Below are experts of layer 6 (counted from 0) of a mixture-of-experts language model. Rows are named up (a neuron's input weights, with its number), down (a neuron's output weights, with its number) and show model dimensions 0-223. Each number is 128 + 32 x the weight over its row's rms, rounded and kept within 0 to 255.
Before each expert's rows: "mostly gets" lists some tokens that are sent to it at least half of the time. This comes from a sample of Wikipedia text that the model never trained on.

# expert 12
mostly gets: "о", "PL", " Mc", " Charles", "а", "AT"
up0 [160 157 216 169  93 187 126  89 111 187  99 146 145 112 133 145 168  31 110 111 136  93 147 172 173 132 175 156 115 144 104 146 125 157 141 159 100 145 135  54 114 188 166 109 137 111 119 106 170  69 154  16 127 116 142 129 109 157  85 157  63 133 119 129 100 126 114 171 109 180  94 122 115 123 156 153 126 152 125 145 101 133 113 137 164 114 159  91 102 133  64 111 134 126 144 162 178  53  93 150 114 131 117 159 142 100 128 146 110 115  97  61 188 154 168 126 102 131 186 121 143  94 161 128 180 116  83 120  74 116 170  81 113 137 143 169 109 112  99 107 117 123 141 143 166 152 107 109  94 190  84 135 161 159 153 141 107 104 107 114 130 139 158 153  83  93 147 124 116 124 184  69 153 205 163  79 144 141 104 137 124 117 152 156 195  89 124  79  98 104 107 107 160 133 157  85 130 156 119 105 103 161 143 147 172 110 139 138  79  93  77 148  82 131 107 132 128  99 106 148 122 147 164  91]
down0 [125 117  79 135 199 158 150 128 189 101 143  71 159 144 197  81 114 148 180  94 176 170 111  95  79 157 156 125 152 117 152 141  98 108  86 134 119 164  94 148  67 127 161 107 104 167 183 170 161  84 148 138 150  94 145 108 112 113 151 129  98 118  62  79  54 153 131 140 192 122 118 156 106 123 135 153 196 161 120 186 120 111 108 103 139  96  71  94 133 113 131  96 119 115 126 123 119  82 140 123 150  97 168 104 110 182 128  98 112 150  94 106 124 177 137 121  98 124 127 129 124 121  81 103 144 142 154 124 128  97 116  44 149 113 209 159 130 102 106 122 168 169 157 136 176 121 136 135  93 206 118 113 123 104 168 149 107 132 148 116 147 108  61 104  61 148 146  99 123  75 131 117 130 102 115 116 194  86 111  85 164 218 110 138 165 119 172  96 141 141 146  72 159 108  83 149  63 126 108 130 104  95 174 139 130 185 124 167  80 120 111 136 163 133 100 158 164 121 150 144 131 181 104 125]
up1 [130 218 113 106  89 121  58 167  99 126  62 156 169 174 158 159 123 123 207 151 223  94  97 126 137 116 130 103 127 132 121  95 115 124 176 141 193 179 129  78 123 104  92 165 173 110  93 152 124 109 130 150 161 132 140 118 139 106 115 159 201 172  74 150 181 133 140  99  86 163  92  79 122 164 106 111  63 121 167  71 101 166  99  64 163 107  58 135 130 149  90 201 113 142 148 164 134 176 123 103  78 144 111 135 137  86 131 144 102 159 150 135 113  80 155  95 106 104 118 149  75 127 100 137 116 119 119 147 151 151 151 126 107  70 103 131 133 113  67 135 145 135 183  71 145 159 113 140 150 164 155 114 114 169 142 154 165 107 130 131 157 171 157 146 111 116 198  69 157 130 108 155 130 144  99 122 127  98 133  81 112 113 114 134 196 106 143 116 115 131 119 123 121 130  83 191 140  97 159 173 113 141  74 118 153 130 118 133 124 153 120 147 119 112  60 105  82 148 143 144 158  76  75 100]
down1 [ 90 132 130 162 164 133 141 199 119 148 180 121 125  86 106 118 124 120 226 108 113  99 108  95  54 138 200  92 131 170 137 145 139 154 101 105 157 158 132 113 126  92 130 121  88 157 125 156  74 171 123 131 174 183 129 114 105 143 104 127 111 116 143 114 143 168  46  90  85  99  96 168 125 197 144 133 151 124 190 134 145 134 126  82 193 130 136 175 138 122  92 134 179 118 136 125 152  87 104 126 111  97 134 140 138 118 195 115 102 208 120 114 111 138 143 124  94 161 142 116 133 139 104 106 112  92 107  74 127 130 100 152 111  79 102 115  91 115 147  92 140  99 131 151  77 104 119 169 110  96 131  70 142 108 147 150 101 130 119  57 158  54  99 135 129 115 119 144 164  77 100 146 148 154 160 173 103 108 191 129 143 149 103  88 201 165 161  75 146  75  50 139 148 131 111 132 142 156 105  81 154 175 161 180 124 122 163 135 138 126 164 134  90 134 146  89  69 181  92 154 179  94 126 177]
up2 [121 127 128  91  83  66 141 103 157  82  87  66 113 139 145 124 112 118 107 103  84 109  91 110 120 117 137 101  95 133 151 118  92 107 150 137 159  91 100 138 122 173 188 151 151  95 152   0 124 102 118 140 133 152 110 122 180 134 123 114 117 164 209 154 168  54 122 126 152 180  82 143 131 104 142 138 133 150 148 127 148 172  66 149 142 133 196 107  86 121 120 131 128 107 117 148  93 165  48 148 130 132 102 164 124 128  82 136 149 150 138  78 117 140 106 160 117  88  89 176 117 141 185 171 155 104 170  92 139  98 145 107  90 143 144 173 130 121  94 126 114 142  71 151 137 148 217 103 126 141  85 130 124 113 160 152 121 143 178 204 147 119  61 172 149 115 131 101 173 114 173 109 159  95 171 128 114 145 136 101 159 131 135 171 129 148 160 143 148 116  96 130 142 202 134 123 174 122 156 172 134  94 124  84 103 114 137  64 124 101  99 147 120 201 144 153 168 111 134 131  88  50 139  87]
down2 [134 124 170 166 125  37 195 170  93 196  78 148 121 129 141 112 119 133 116 112 112 134  71 150 158 105 119 122  97 163 118 159 216 142  82 174 115 125  83 142 109 149 137 103 136 122 118 170 130 216 109 120 116  96 130 153  83 142 121 139 117 161 158 111  91 110 157 149 126  93  99 137 164 127  34  96 130 140 129 179 152 129 182 187 134  92 116 117 130 116 141 125 151 177 118 121 123 188 133 126 117 146  88 104 147  86 106 149  44 141 153 136 156  90 164 113 107 165 169  97  91 140 102 132 129 141 159 120  87 160  84 126 123 104 183 145  87 101 125 127 156 179 154 157 120 129  43  81 134  94 106 121 164  74 138 135 120 142  80  93 137 104 114 110 166 136 136  97 122 177 107 114 128 100 115 140 147 157 159 125  84 127  74 102 122  76  92 119 135 183 118 166 167 111 174 101  72 126 110  79  90 224 140 135 108 101 114 167 161 162 175  94 139 120 126 116 119 208 160 128 109 168 106 132]
up3 [177 133 125 180 118 135 123  94 172 170  46 212 140  97 116  34 191 157 132  94 114 130 100 147 146 129 141 115  87 128  84  45 149 170  60 168 121 154 215  96 147 106 133 145  58  92 136 141 138 137 137 133 144 124 124 156 106 170 102 172 117 138 115 118  89 128 138 122 144 179 124 144 104 129 156 149 101  66 136 120 115 165 124 126 105 113 197 119  87 169 127 101 151 110 136 136  93 169 145 124 113 116 154 220 176 132 119 159  89 162 157 201 123 129  86 200 131  95  91 165  86 122 117 123 114  98 103 117 153 115 190 127 131 162 139 162 103 114 123 143  70 149 102 118  72  90  87  81 128 142 130 119 169 109 123 107 174 123 186  94 140  35 115 171 182 167 119 148 124 112 135  87 119 137 141 135 136  80 125 176 108 126 147 102 100 111 129 115 164 134 147 114 140  86  95 133 186 122 150 106  78 132 136 125 113  79 117 131  98 119 107 157  94 142 119 119 150 131 169 115 110 135 107 188]
down3 [181 190 159 107 100 134 129 214 194 135 197  96 158 173  94 127  91 115 146  93 149 125 177 168 143  86  99 214  71 139 117 148 144 125 132 133 131 144 101  93 145  69 118  85 198 146 173 107  61 113 152  74 110  92 116 135 110  98 146 143 134 155 119 134 100 111 123 156 135 152 106 132  80  65 175  86 169  99 127 101  98 181  95 148 146 148 125 105 106 155  92 115 117 104  86 151 106 104  75 118  82 135 146 128 156 106 101 136 135  84  85 133 103 132 140  93 170 149 141 148 157 154 187 103  99 134  89 155 150  96 216 119 130 109 116 143 126  95 147 171 106 115 115 157  91 111 147 146 151 191  86 179  97 158  65 133 136  89 118 120 133  89 131 120 115 122 158 161 107 189 136  89 110 151 126 222 117  85 135 147 174  85 145 144 133 111 142 134 115 124 144 118  77  94 136 173 124  88 128 164 163 157  92  91  98 162  92  79 178 139 131  96 153 173 129  98 163 120 122  80 161 149  97 144]
up4 [ 83 100 112 123 194 135  89 129 142 138  74 150 135 130 165 125 143 157 123 142 154 114 125 174 126 148 117  99  61 131 113 115  90 159 108 140 107 105 100 127 148 170 167  61 163 110 119 126 144 143 110 184  99 110 129 134 167  53 104 120 169 127 108 108 136 139  77 169 172 125 128 118 183 111 130 133 129 134  97 112 143 110  90 151 144 202 155 132 149 110 104 121 129  85 162 165 105 110 173 161 108 148 109 128 176 151 169 125 152  78  85 106 132 142 120 110 147  51  83 133 142 135 141  86 130  84 117  79 180 112 144 132 178 160 116  70 128 122 175 146  68 196  95 153 150 100 118 110 103  94 101 102 185 179 126 112 195 119 119 147 127 108 116 113 163 179 186  81 152 188 118 153 125 197 122 127 200 133  94  60 100 109 182 114 103 135 123  98 131  95  87 162 172 137 167 118 129  97 147 200 125 109 122  79  90 125 143 101 124 122 129 207  92 146 147 184 100  78 133 123  81  51 120 117]
down4 [127 147 115 138  81 157 179 145  84 169 140 209 127 180 128 141 112  85  92 190 140 192  97 101  81 148 153 125 127 175  88 118 103 105 133  75 161  82  75 180 145 121 101 100 140 134 226 134 106 158 120 154 137 139  60 148 155 125  70  71 112 134 158 159 140 169 143 116  94 101 121  87 125 138  88 138 130 140 150 116 125 130 113 126 128  83 120 117 140 184 148 187 161 105 162 131 106 129 150  95 105 136 125 110 109 122 183  81 152 100 118 128 140 168 133 200 119 146 141 113  78 118 139  94  99 133  73 198 139 175 125 143 114 108 137  85 129 124 116 167 180 137 154 121 121  72 171 153 167 144 200 105 145 117  70 139 141 116 182 145 181  67 141  91 110 132  79 161  72 163  94 170 111 143  98 147 156 128 102 181 112 130 123 116 125 100 153 116 146 152  94 173  90 145  86 139  91 108  45 123 155 141 148 133  88  61 130 148 150 171 109 135  92  90 123  96 109  72 171  93 138  92 144 134]
up5 [159  69 126 106 140 184 180 132 119 126  87 129 133 107 146 195  89 127 112 213  73 113 170 117 107  91 120 135 147 110 115  91 160 123  88 172  93 109 149 134 171 145 123 152 171 144 161 106 105  91 115 136  95 119 118 140 167 155 135 105 135 132 189 116 101 128 122 104 164 147 135 141  81 116 170 155 162 150  90 131  83 194 112  96  93 120 178  63 144 184 126 141 137 125 141 130 171 187 106  44 128 133 215 125 135 167 171 171 133 106 140 209 145 120 201 118 107 198 120 161 183 131 103  72 125 115 117 106 105  99 108 117  61 116 114 170 109 122 132  70 100 121 129 126 180 138 128 142  94 117 123 112 165 102 167 151 155 114 104 104 154 169 145  81 135 117 137 142  98 160 150 135 117 163 108 161 121 138 124 152  79 185 124 123 124 136 110  81 131 137 176 160  98 117 133 177 160 154  79  95  78  87  44 112 126 110  72 119  84 118 124  63 116 137 112  80 116 112 162 103 151 154  84  86]
down5 [135 141 145  98 159 138  53 142 132 124 113 154  54 146 111  85 100  81 123 146 128 139 103 106 142 148 126 169 150 149  71 127 136 122 107 102 190 130 128 160 129  96 192 132  92 147 107 104 124 129 147 149 191 137 107 126 150 135 120 113 188   0 133 101 111 142 128 146  97 140 109 174 140 136 161 169  88 140  87 128 121 147  91 115 153 151 111 177 117 106 127 126 122  90 133 146 130  77 113 103 135 137 182 136 192 117 159 142 148 143 153 118 113 115 119 182 135 162 141 114  89 140 200 111 167 124 136 105 148 115 108 140 154 133 121 159 103  78 102 114 143 105 107 122 129 162 136 162 137 125  76 149 121 165 151 133 125 129 164 107 155 157 117 104 107 108 127 127 116 128 137 155 197 110 111 136 101 115  80 143 115 131  65 112  93  99 138 108 145 126  99 147 175 141 132 130 134 160 113 122 145 109 154 121 101 160 139 156 130 187 175 135 146  98 156 104 114 140 106 109  45 139 134 132]
up6 [127 147  98 145 133  95 170 106 102 143  61 108 169 183 117 143 160 122 142 150 163 104 159 103  91 118  95 159 151 116 106 133  86 124 167 182 125 151  70  42 131 166 160 196 137 151 113  88  68  78 150 133 135 147 128 133 172 160 153 159 158 199 143 148 161  76 128  88 122  93 168 119  83 109 111 143 169 113 101 117 170  86 157 134  95 146  98  91  83 142 110  79 117 159 129  99  93 143  96 123 113 137 154  87  97 197 125 124 135 130 121  83 144 128  68 115 138 102 111 137 133 169  76 143 138 112 141 173 144 202  94 194 113 134 139 144 112 155 105 141 163  57 149 146 183 133 106 132 145  88 152 188  88 106 113 128 149 131 120  90 128 108 188  77 142 129  74 140 131 192 187 112 116  92 119  90 144  43 168 159 167 103 137 147 114  84 127 118 108 142 138  76 113 136  89  92 113 121 104 140 132  77 182  87 106 149 131 139 135 129 152 171 161  94  70 161 146 147 106 131 152 150 147 211]
down6 [108 103  75 118 108  85 125 116 179 162 120 113 124 116 122 101 124 164 133 144 102  57 133  84  82 117 181  81 127 166  71 127 117 131  90 146 156  97 121 158 145  86 144 132 151 105 117  92 161 108 127 134 190 165 182  93  60 106 170 129 138 166 112  55  93 137 113 131 150  82 117 135  81 127  87 127 152 216 160 146 151 151 167 170 107 142 114  91 100 104  79  96  94 146 112 117 166 156 146 112 144 178 132 134 112 128 159 165 188  94 108 116 141  56 107  88 196 141 161 139 164 149 113 122 175  61 163 151 214 162 160 190 156 143 145 122  96 122 189 118  80  72  74 105 131  73 139 139 120 141 142 144 146  87 139  91  58  97 172 111 148 151 167 143 150 148  90  69 154 150 166 131 202 132 150  76 104 104 152 123 159 136 155 123 148 171 156 133 144  94 128 157 113 159 114 184 111 110 151 101 115 102 122 160 140 144  42 124 144 101 108 166 115 124 129 135 112 129 131 131 129 110  86 126]
up7 [124 124 151  63 142 200  83  95 115 128 106 118 127  83 154 147 123 171 152  93 127 112  86 134 176 169 157 158  32 139 151  93 117 139 137 163 129 164  74 154 134 154 139 127 182  58 109 127  66 149 199 134 151 101 125  78  82  57  96 106 144 110 139 168 126 139 174  86 173 137 129 115 146 105 113 133 107 132 134  72 176  90  95 147  97 195 148 146 129 118 104 128 174 122 167 130 149 118 128 155 181 149 105  77 182 120 180 134 106  38  52 130 144 151 125 129  79 116 147  92 180  86  91 123 147 124 139 119 110 116 134 139  99 125  80  86 204 154 156  99 110 154 164  66  87 105 197 118 144 138 173 103 172 134 144 102  95 154 105 116 162 113 100 149 157 151 128 137 132 158 109 137 118 124 108 110 132 144 124 135 106 121 146  98 171 182 146 166 135 195 132 120  92  87  97 150  85 103 135 107 144 158 129 103 130 192 114 108  90 218 102  93 123 148 106 136  92 145 157 139 128 145 116 143]
down7 [199 107 129 130 108 125 133 128 104 130 126 125  80  44 124 141  92 126 167 135 122  90 122 113 131 166 139 143 153 136 143 153 167 170  96  43 172 114  91 138 149 121  97  72 147 143 122 120 119 211 152 153 175 145 155 111 104 144 143 115 122 145 152 160 129 122 132 165 109  96 169 127 186 131 134 131 172 150 151  96 105 148 130 155  99  89 169 106 133 106 159 119 140 139 143 117 124  84 152 149 139 122 161  95 128 165 123 120  99 142 129  41 171 183  80 129  85 155 141 159 141 166 137  92 104 112 100 142 156  75 124 156 113 138 141  77 156 135 125 165  72 148 160 102 102 136 160 142 127  43 136  76 103  95 150 140 172 141  94  79 143 128 126 156 157 182  65 182 120  77  71 166 155 152  74  82 100  98 140 137 120 120 108  36 109 131  71  96  86 122 113 159 101 101 144 112 175  54 180 101 151 191  98 155 131 124 172 115 174 154 176 114 115 104 116 128 112 100 160 151 111 107 221 146]
up8 [126 176 111 103 153  97 143 123 112 123  97 146 141 135 133  91 129 148 109 184 134 150 165 154 139 164 159 170 129  67 141 202 111 170 137  85 139 138 166 173 180 149 105 145 170  93 137 117 130 118 103 107 152 145 170 106 107 134 117 167 132 121  99 106 122 124 147 154 148  93  61 155 103 140 146 130 187  56 129  97 113 180 129 137 172  73 102 171 175 186 140 161  67 151 108 104 110 116 149 124 116 142  97 165 148  75 102 129 101  95 118 137  71  81 124 102 160 141 141 156  79  40 142  87  93 122 151 144 117 178  98 153 133 122 151 134 127 136  82 116 211 144 105 178 184 110 127 167  90 149 131 156 113 122 159 154 124 120 165 138 109 129 162 131 124 130 172 148  84 145 142 122 182 127 184  44 149  87 135 129  92 137 111 153 171  77 175  39  92  89 143 179 107 122  97 106 200 115 138  97 116 163 124  99 103 132 125 110 182  53 140 137  96 112  90 110 136 123 127  87  79  95  67  97]
down8 [173 111 107 101 141  99 125 173 132 188 112 150 200 149 117 116 163 146  91 161 157 176 147 184 139 207 183 102 154 108 119  75 124  44 138 158 154 129 120 205 132  94 151 132 131 102 127 156 116 142  95  91 100  64 118 142 118  72  39 148 106 105 145 121 121 162 116 153 139 126 143 115 143 181 107 186 133  37 115  81 111 166  99 130 134 154 182 119  89 141 120 129 113 150 141 112 158 132 115 121  99 140 156 173 131 129  93 126  55 114 131 172 127 168 184  64 210 118 103 117  82  96 150  91 138 154  85 143  91 125  87 140 127 127 120 125 119 106  86 128 134 112 167 134 190  84 157 149 185 111 124  88 110 209 131 151 116 161 121 121 135 108 109 163  71 142 107  86 103 138 100 117 166 110 107 122 107 138 148 175  96 163 115 116 140 149 160 109 176 173 155 116  58 133 111 172 132 132 126 100  47 108 155 138 121 104  89 102 130 138 122 172 142  88  99 115 156 151 104 119 146 166  84 111]
up9 [133 130 136  94 133 160 111 138 131 191 161 194 143 169 145  98 128 144  99 107 170 124 135 119 146 135 113  78 140 152 139  89 141  98  84 155 197 163 154 144 129 115 114 171 117 119 135 155 127 124 105 106  64 142 128 168  91 172 158  95 152  75 150 106 119 148 119  75 123 123  88 141 165  81  79 113 135 141 150  80 132 106 166 102 153 105  92 141 149 110  60 200 127 145 119 136 177 148 158 104 134 149 205 109  85 121 198 138 110 109 110 134  99 132 151 143 138 171 144  99 114 114  90 191 114 145 118 127 122 121 146 105 160  98  90  35 130  92 161 103 129 138 139 158 126 161 130 160 153  87 147  99 113 103 197 122 118 149 151 175 131 107 181 208  62 102 190  64  98  99 156  88  96 151 117 159  84 197  96  81 196 111 132 160 101 145 170 141 114 139  99  87  49 185 129  84 129 115 148 108 155 126 113 105 130 139 171  92 149 104 124 130  78 124 105  83  77  68 121 127 139 162 147 139]
down9 [150  96  91 164 157  74 146 177 109  94  81  70  41 156  84 125 133 111 139  94 124 156 116 183 144 187 224 201 108 121 134 124 128  97 136 136 137 140  83  70  93 139 116 109 112 179 140 110 152 126 173 109 193 155 141 108 164 115 149 118 113  89 137 112 158 151  85 174 109  77 141 124 169 169 166  80 123 119 157  68  90 132 148  83 105 113 131 136 143 138 199  93 118  85 107  89 154 104  87 117 140 160 115 153 165 159 103 130 168 151 120 100 159 133  70 108 111 103 156 194 123 133 102 103 164  77 113  91 106 151 119 137 105 122 124 139 134 133 163 154  82  98 126  82  89  49  94 161 115 167 105 107 155 211  91 150 134 148  84 142 106 110 115 117 148 139 168 191  96 178  84 133 172 151 208 139 144 126 122 163 126 127 192 106 119 163  99 113 111  82 131 132 136 110 152 154 118 114 177 155 111 109  64 161 120  91 109 106 109 151 164 141 138 115  96 165 166 136 136 131 151  87 147 117]
up10 [ 50 133 117 152 137 101 125 201 155 165 123 133 109 116  97 145  36 125  54  77 132 145 174 103 157 157  93 145 175 171  99 118 110  95  92 155  60  90 143 115  78 156 176 163 155 160 111 119  91 146 161 133  70 133 127 145  99 129 125 166 165 166 182 119 139 189  84 164  71 121 190 122 127  87  92 101 112 136 104 156 124 115 157 129 149 116 119 148 153 122 119 130 115 129 101 146 180 123 161 197 115 115 124 126  98 117 140 112 109 137 178 173 152 114 118 152 116 110 178 134  98 131 145 116 124 150 154 137 166 138 160 155 126 129 138 126 165 136 169 156 101 159 121  95 142 141  65  60 169 115  96 121 130 140 162 140 109 161 150 118 141 106  95 167  57 151 115 119  81 131 111 155 176 111 127  84 144  71 113 147  78  91  96  48 100 130 137 101 152 101 132  97 123  78 119 133 136 104 233 123 154  93 155  96 129 133 133  88  66 134 129 156 129 137  94 109 199 160  74 172 179  93 170 164]
down10 [ 95 140 145 115  82  89 164 133 138 150 148 134 134  82 149  95 128 142 105 146 126 114 179 110 107 139  95 151 136 127 111 123 147 145 143 127 101 127  78 133  94 136  69 146  80 121 132 180 124 137 118 100  87 129 125 180 107  69 137  99 167 219 135  86 145 146 119 139 191 144 130 149 129  73 147 177 161 126 133 165  89 114  95 147  79 185 145 127  93 125 143 148 135 137 159 128  82 160 136 126 204 109 130 129 184 120 121 106 107 146 114 179 173 110 116  82 152 112 111 182  91 154 144 104  74  75 178 122 117 153  96 147 181 128 146 124 127 137 170  76 155 161  78 104 138 112  78 168 160 107 115  30 159 119  95  90 148  13  95 104 114 114 104 156 145 152 126 119 126 128 160 208 144 129 131  92 130 128 127 105 120 151 127  66 143 136 112 152  87 111  80 155 157 165 199 145 104 143 167 173 116 187  69  97 113 174 139 166  96 140  96  68 112 114 129 160  76 132 134 122 169  91 158 184]
up11 [ 99  94 126  97 130 156 127  87 176  77 156 123 114 121 116 119 106 170 129 100  79 105 217 176 147 128 113 159  81 167 136 139  87 133 183 107 106 161 144 143 107 111 128 136  71 129 110  97 135  87 104 164 162 186 109 120 175 119 132 132 145 114 124 119  98 117 106 165 142  84 137  88  99 191 138  75 155 141 102 149 133  88 158  86 154 172 156 134  96 162 110 187  72 108 132 126 171  82  93 178 150 168  85 174 126 129 116 142 145 120  96 149 123 177 103 209  83 182 124 116 183 150 143  56 109  82 157  84 188 145 146 180 115 129 129 188 134 183  72 175 100 145 143 178 179  85 165 135  92 103 140 135 161 111 137 134 152 104 124  80 108 131 154 155 133 100 113 132 115 132 161 123 102  85 130 119 139  93 122  91 103 109 115 148 138  66 159 117 132  61 142  83  85 118 146  74 124 130 113 105  87 143  91 174 155 147  60  90 137 161 123 110 182 132 140 136 141 114  79 138  98 198 165 166]
down11 [194 164  91 110 159 107  95 179 153 110  87 138 139 126 128 171  38  95 144  99  80 107  61 116 132 128 159 141  82 164 115 162 152 163 107 124 122  92 125 163 101  84 105 205 125 152 119 161 142 160 140 158  99  90  98 154 131 219 154  80 116 114 177 115 134 134  54 150  71 112 142 106 153 175 191 179 100  97 122  90 105  89 162 113 104 129 128 104 175 157 122 146 128 153 100 132 122  81  88 155 153 114  85  97  68 171 112 166  57 105  53  74 122 137  63 122 114 143 145 162  87 147 157 127 105 149 138  97 134 121 137 113  95 170 113 192 125 148 142 164 118 153  94 118 151 116 111 127 111 103 142 148 105 200 154 134  77 156 143 205 112 119 123 173 140 146 150 145 124  68 123  93 143  88 121 114 118 140 110  93 191  74 114 173 114 128 145 156 121 150 118  87 150 119 166 159 118 136  97 125 176 144  95 144 167 110 143 130 104 179 115  89 144 149 121 109 150 184  98 156 143 154  99 168]
up12 [121 152 137 106 137 109 140 147 112 146  88  62 108 120 142 103 171 152 155 126 136 129 147 190 119 109 186 151  54  89 105 170 122 158 153 119 136 119 140 169 147  77 162 156 172 129 141 188 138 210 126 105  71  95  78 113 142 177 127  93 141 119  81  94 138  87  92 126 184 137  75 105 166 146 163 166  91 120 135 116 112 101 106 112 137 146 118 175 108 134 101 149 168 117 129 109 127 149 158 168 150 144 147 155 137 142  77  96 121 189  53 186 127 123 132  94  74 187 129 110 129 167  33 105 158 158 122 108 181 137  50 135 140 139  76 134 156 132 134 153 142 155 105 161 209 112  88  36 132 155  67 148 134 118  93 158 120 131  88 101 111 120 116  93 130 170 144  80  76  84 110  86 146 100 147 156 100 113 124 129  85 131 104  99 151  93  97 133 163 147 113 136 160 128 146  93 154 138 174 113 100 115  97  93 147 139 135 106 114 193 212 124 143 139 103 146 128 114 134 148 107 129 181 176]
down12 [130 130 194  76 131 216  71 102  75  92 118 129  72 144 138  81 141 110 114 133 113 133  83 128 152 154 195 201 118 148 131 154 179  93 136 120 136 169  89 185 127 123  90 107 146  96 156 133 115 152 105  81 151 174  84  88 140 119 166 119 160 123  88 148 107  83 166 110 114 143  87 138 115 169 213 188 130  93 109 102 123 115 121  94  94 136 118 109 136 123  65  60 133 141 107 146 155 140  82 162 104 136 112 119 150 109  96 128 123 141 136 136 137 159 159 141 102 118 124 124 161  96 117 144 156 156 170 110 160 144 123 160 149  86  54 112 145 108 104 139 175 146 130 122 132 128 135 174 170  83 115 123 132 132 144 163 106  65 111 225 101 119 139  54 147 127 152  94 152 152 111 166 149  82 157  89  82 162 147 234 103 115  84 122 165 171 127 115 145 116 145 130 104 110 145  58 101 135 227 140 133 145  95  61 133  96 118 148 101 124 103 101 139 155 109 163 143 145 124 127 115 117 155 160]
up13 [136 105 140 102 150 149 138  50 153  93 129 121 130 198 104 130 137  58 150 172 190  81 162 151  12 115 140 101 108 118 142 113  59 111  79 110 110 147 145 114 126 124  73 163 144 113 148 157 147 157 106 100 137 122 116 145 140  68  88 163 189 137 164 123 114 146 154 105 132 147 183 129 172 162 175 140  86 107 127 145 122 101 147  79 104 172 104 135 150 126 128 149 119 156 120 134 180 120 118 136 146  79 132 153 126 142  90 135 109 119 131  26 143 145 131 144  97 102  75  52 155 114 135 102 122 150 174 147 122  84  98  81 104 153 161  97 137  83 121 119 131 191  77 194 109 167 137 175 118 150 121 127 162 170 135  99 103 149  88 181 128 173 101 114 150 139 120 166 138 141  76  81 122 136 155 238 155 142 143 170 141 100 136  58 114 131 112 123 108 107 128  88 129 113 127 146 133 134  97 153 119  93  74 135 142 136 130 160 158 123 134 163 123 124 107  81 139  70 193 186 119 163 165 117]
down13 [188 118 118 152 126 180 113 112 137 191  97 124 112 154 147 202 182  94 110 155 184 121 172 182 136 133 152 132  80 126 100  82 169 110 113 137 135 177 136 107 109 125 105 169 175 100 129 137 130 126 108 174 153  93  69 172 101 110 101 109 114 146 186 121  84 105 118 135 140 119 129 142 162 113  99 113 129 142 134 119 197 112 182 141 120 133 153 102  79 114 122  97 134 114 129  77 120 104 159  87 134  94  90 136  92 157 120 146 119  95 166 126 105 132 203 159 148 151 132  99 132  72  56 115 168 118  68 171 155 102  88 107  84 162 148 113  91 108 106 128 167 137 107 148 117 158 152 131 102 121 209 157  96 117 137 149 136 146 145  95  72 111 177  85  88 127 105 130  98 102 107  96 130 117 100 125  70 122 198 163  75 177 144 149 136  58 197 139  95 138 149 128  87 109 161 206 203 159 131 106  78 130 145  74 159 117 116  98 173 144 132 136 158 128 102 110  92  79 167 176 164  92  84 109]
up14 [155 156 128 115 127 151 128 128  84 128  89 148 130  67 150 150 109 161 133 162 126 107 128 165 106 147 149 104 119 115  75 135 125  92  96 103 172 130 122 175 190 178 122  82  83 141 119 120 123  75  64 129 204 174 177 100 139 109 151 162 113  93 147 128 129 127  33 152  99 140  85 132 122 157 117 128 109 134 137 119 124 144 193 160 120 105 148 134  92 156 127 137 163  87 164  77 110  94 132 160 129 109 101 123 145 136 145 141 103 115 112  94 168 110  25 111 105 177 145 137 162 157 184 104 147 138 103 103 155 134 214 121 140 130 140 141 183  67 153 149 116 158 148 166 157 211  86 106 146 157  93 107 182 144 142  94 143 101 123  86 172 182 146  78 167 115 140  95 127 115 144 149  73 140 131  96 134  96  99 110 103  81 135 111  93  38 127 180  99 120  63  98 174 160  87  84 105 133 109 112  75  76 183 175 117 151 127 142 156 130 144 118 157 100 138  93 140 126 188 176 115 151 139 149]
down14 [132 134 102 102 165 153 116 137 191 109 139 189 113 180  93 122 168  51 123 103 126  98  53 100  69 157 160 163 168  55 107 134 109 119  96 107 161 126 142 147  65  91  96 101 152 144  74 156 154 118  41  91 138 146 126  93 163  83 144 165 111  78 128 149 133 149 134 163 153 164 173 148 116 116 118 115 164 102 108 121 107 115 141  59  79 134 139  91 105 132 101 107 139  89 148 101  91 128 135 128 158 107 212 155 149 190 138 153 133 132 126  59 140 181  69 140 112 145 137 161 145 101 120 195 203  92  59 134 151 165 121 181 105 140 153 116 142 133  81 148 172 102 148 162 112 122  86 158 149 144 141 132  95 119 183  90 163 117 101 134 102  85 157 127 100 133 142 142  96  89 127 122 116  69 168 111 175  79 148 185 125 122 127 120 165 162 119 116 136 126 132 156  53 146 156 126 161 169 128 145 135 133 132 154 160 130  99 143  90 137 120 119 133  72  96 151  87  81 168 147 178 177 161 117]